config = dict(
    d_expert=160,
    lr_head=0.0101,
    decay_fraction=1.0,
)
Below are experts of layer 6 (counted from 0) of a mixture-of-experts language model. Rows are named router (the router's row for the expert), gate (a neuron's input weights, with its number), up (a neuron's input weights, with its number) and show model dimensions 0-191. Each number is 128 + 24 x the weight over its row's rms, rounded and kept within 0 to 255. Numbers have three digits each.
Before each expert's rows: "gets" lists some tokens that make up at least twice as much of what it gets as of all text; "comes after" lists some tokens at least twice as common just before its tokens as in all text. This comes from a sample of Wikipedia text that the model never trained on. Tokens count by the router's weight.

# expert 8
gets: " r", "l", "en", " w", " d", " al"
comes after: " the", " a", "en", " and", " of", "ut"
router:132141129105143130137132127128147170113134110137117132109105148079121157110124119099090121166113099106103154156123174131123121116141186149150103154137154134119096154124180131087126156131118127129143121149130147116149118103119102139138188150133118136138081136104140117112164110160170184115117130102120099080138173127151120085091121163116147135130120139143126153160093133135135118117115134085147120155097146128136087146177170136163133119110113117138122096151155076108117105129124131158148147120121145115127110079112095149094103157109098162201134111131117100115188145172135146113
gate2:152126162145111101102103130140151104138137148128127112158133108119052090139110125156161113105114129100109113132137145119186113145168146192147138135118110102138175142130149118106132116114123145084106125099109122140131161137103145126129130159105102125106124126103099127107122134158149157157090154122116128100130126176136110137142135166130105185140110086150137137137154137092123149093123161184150095168144135144150123105110119178128104121098124152100146195136175123152120138135134130103177125088144074136123132110138073105133159121123123105105133153100160165122145121126087110120
up2:087101190117144125157139139125140132122146158115107139118111074085111120139087133125148089096111107107153160148130138084153079123145085114114151155131070101165152094129099103094109105076119132131114138095166148124104106080090153142128121140100129097093121074130139118074145127132156095136134149128075170131114140120129119116150144150110103118127110149149103135136146110084162115103139096123106139137104125116147143141124159124132090089118151121079116193143105109114122172132134112139137139109136082144113152133146126146108113138105101117128126107102133132116165104107157136116

# expert 1
gets: "\n", "===", " (", " In", "In", " re"
comes after: "\n", ".", " |", "==", " ==", "==="
router:131127155136106120162138147169148148150145123168128133101113133099125086153125133116083124148131171141112128112109095117149095103150146159183116164154136118109131146162118155099079123131139162144164143157126104121140149111150141106126141150134128080108162108120103134149110104142144112098119116146129090095148113176134168140138112124145102186125137189140099170134165128088087112097093145156112144112134145112111128104087103124112147118179154125117099161100134138117121096120085125134128165129129158162096169121143099126136131077167127113154096128130144140169138078147143111162
gate2:141123147134140175110113128102140160102124105149147115125125131144108097126188168116130109116154098090121125096149115188152080124117131169138165151106157138122149133119126149114134174130148135066146135123128113121127154136144132145143117117128157100211101165113170148078118116125147099114094144114143140130155135121136100099127127140164119119067136140146136118118117111113141183108148128149161139145142137128097105128136098142127112084136151147123129116154148147088131154101107139140185114154109124097123187170150130121118110121145134131099099153148143148130088110130056108141
up2:106107110115092170083102096132086160104138118123102145187080124137146136189147150145145123136146139140171112126132086138179108099124181124115135084121088151110100167175148136092119140152132132134104110069108114122131144138106124109085178102109124093133118109135127109056129091125120135129135126128123118104130158156144121099148154150107128109137129150141168144114165140091128065120111160097139136131125151120105084150128122150184164117133137074117106124137119155143144103128150138123115128139152133131129130115133152151124154116091149168113128125098126124120118146128151162113

# expert 20
gets: "o", "i", "z", "a", "an", "u"
comes after: "u", "a", "é", "i", "z", "o"
router:097156116178102104175084127134113146149136118110133089124148167144156135131096132152091106147115165130171147114141132096087143130135105145182109165162140127137115102120141131104123109164131113111161128136135177097160117169087121129106073120164146131178129104122152141118150142135141084115106114122127133153093135096126131151100140147127126165146078103124086119110094147141134120119115153117143098173108139128159106107131179133109109137175118058134126113156110143133130134184167074143091134145124120132164104128106127107114092137107120099106135158117137135132101106114134114127
gate3:135117142089139125133135133115144113140153112152079145129080130116143102137142129113137109113116137095129139107103102154113102111167084147138127129126141112171081131100128105138135116136123102135151179145133122117114139160126165084103122149148124116170149146106134136111143091151134153127148174203140168142149151116115136128115076125120114139174116083099111135129166088146145101088154072142089140127156093130101168140149091170117123101130081111163087169118083110109153135185136150134138114153083125120114132132109128108129109154101117137128097127099105141145092125100136101130
up3:105155125140132142145125131124120156119169125152140154091136130104155097141101166079119127095120105143109126099077132096137110187138132142167130143107098115123194119119073127118120118134134150156107160147148131141129129102151156149135114111133146110149171137094136126118123110132146124108109142133148126101136147086105157112142147113094131189146128165126103118147141062128119135153148096184159130117155140104153145150180156121107139107120146111070135151130111119106155134159127100143193087092130163127101105100117131111113107130100132146132096112105106128130151109075150147087

# expert 0
gets: "l", " |", " w", "ol", "w", "-"
comes after: " ", " C", " T", "C", " M", " V"
router:153139116122114122128158121126135126164100133125118119124143118150111131172116129135199096132133180159162093130169101155112132129139107181132135093087145115117146149103109128104137136094127151132115114133119117113131109112140127111128127142086087109156151161154145114179167132139125128136109144111132121150147086084079111154113113102103102102123157076144131154125130157121097131152092100151093148110101141121134106132143119101109130081149107155079111111120159100107179161065146106161174103132140105079139135154095167098137125131118124141130078116165129126122127137123086151144
gate11:113103144095156150140105137171144153127108153172112126132140118162139111115115121112128167110116087115133128066095136107148132099126119098141104141147123131140151145117103157121134167133154106120161178115115154159141130159163143128126173141143141134142116124100129142136155145154091086138122123206135157121138171147152129152137101136111116138184173123117145177134096137159161140154148115120104160127113110112109171118119125124107120093136120158153160104114153118164144146115109171171084139120173097150075117124132140142124152107157134154097147085095120135168118143112072131140
up11:093148105119152103131113105095111103114108121132159101126114144079168125112163111121116070148132155173137157147144107129152131135129139138095139110129105126102137118106176085139144118158076124106105116148151078078148132104129132125130140133126150114123135089187098127140089093124137158116125132132128135146114107099107124112137186126139122081091120128146125126082152131135111122105111121136147116141159178169122142170107147111149119119129118104117130195124138142108126106150144129106165144146091154127175100133094158125106118166126143073164106144157084108116111143111160120076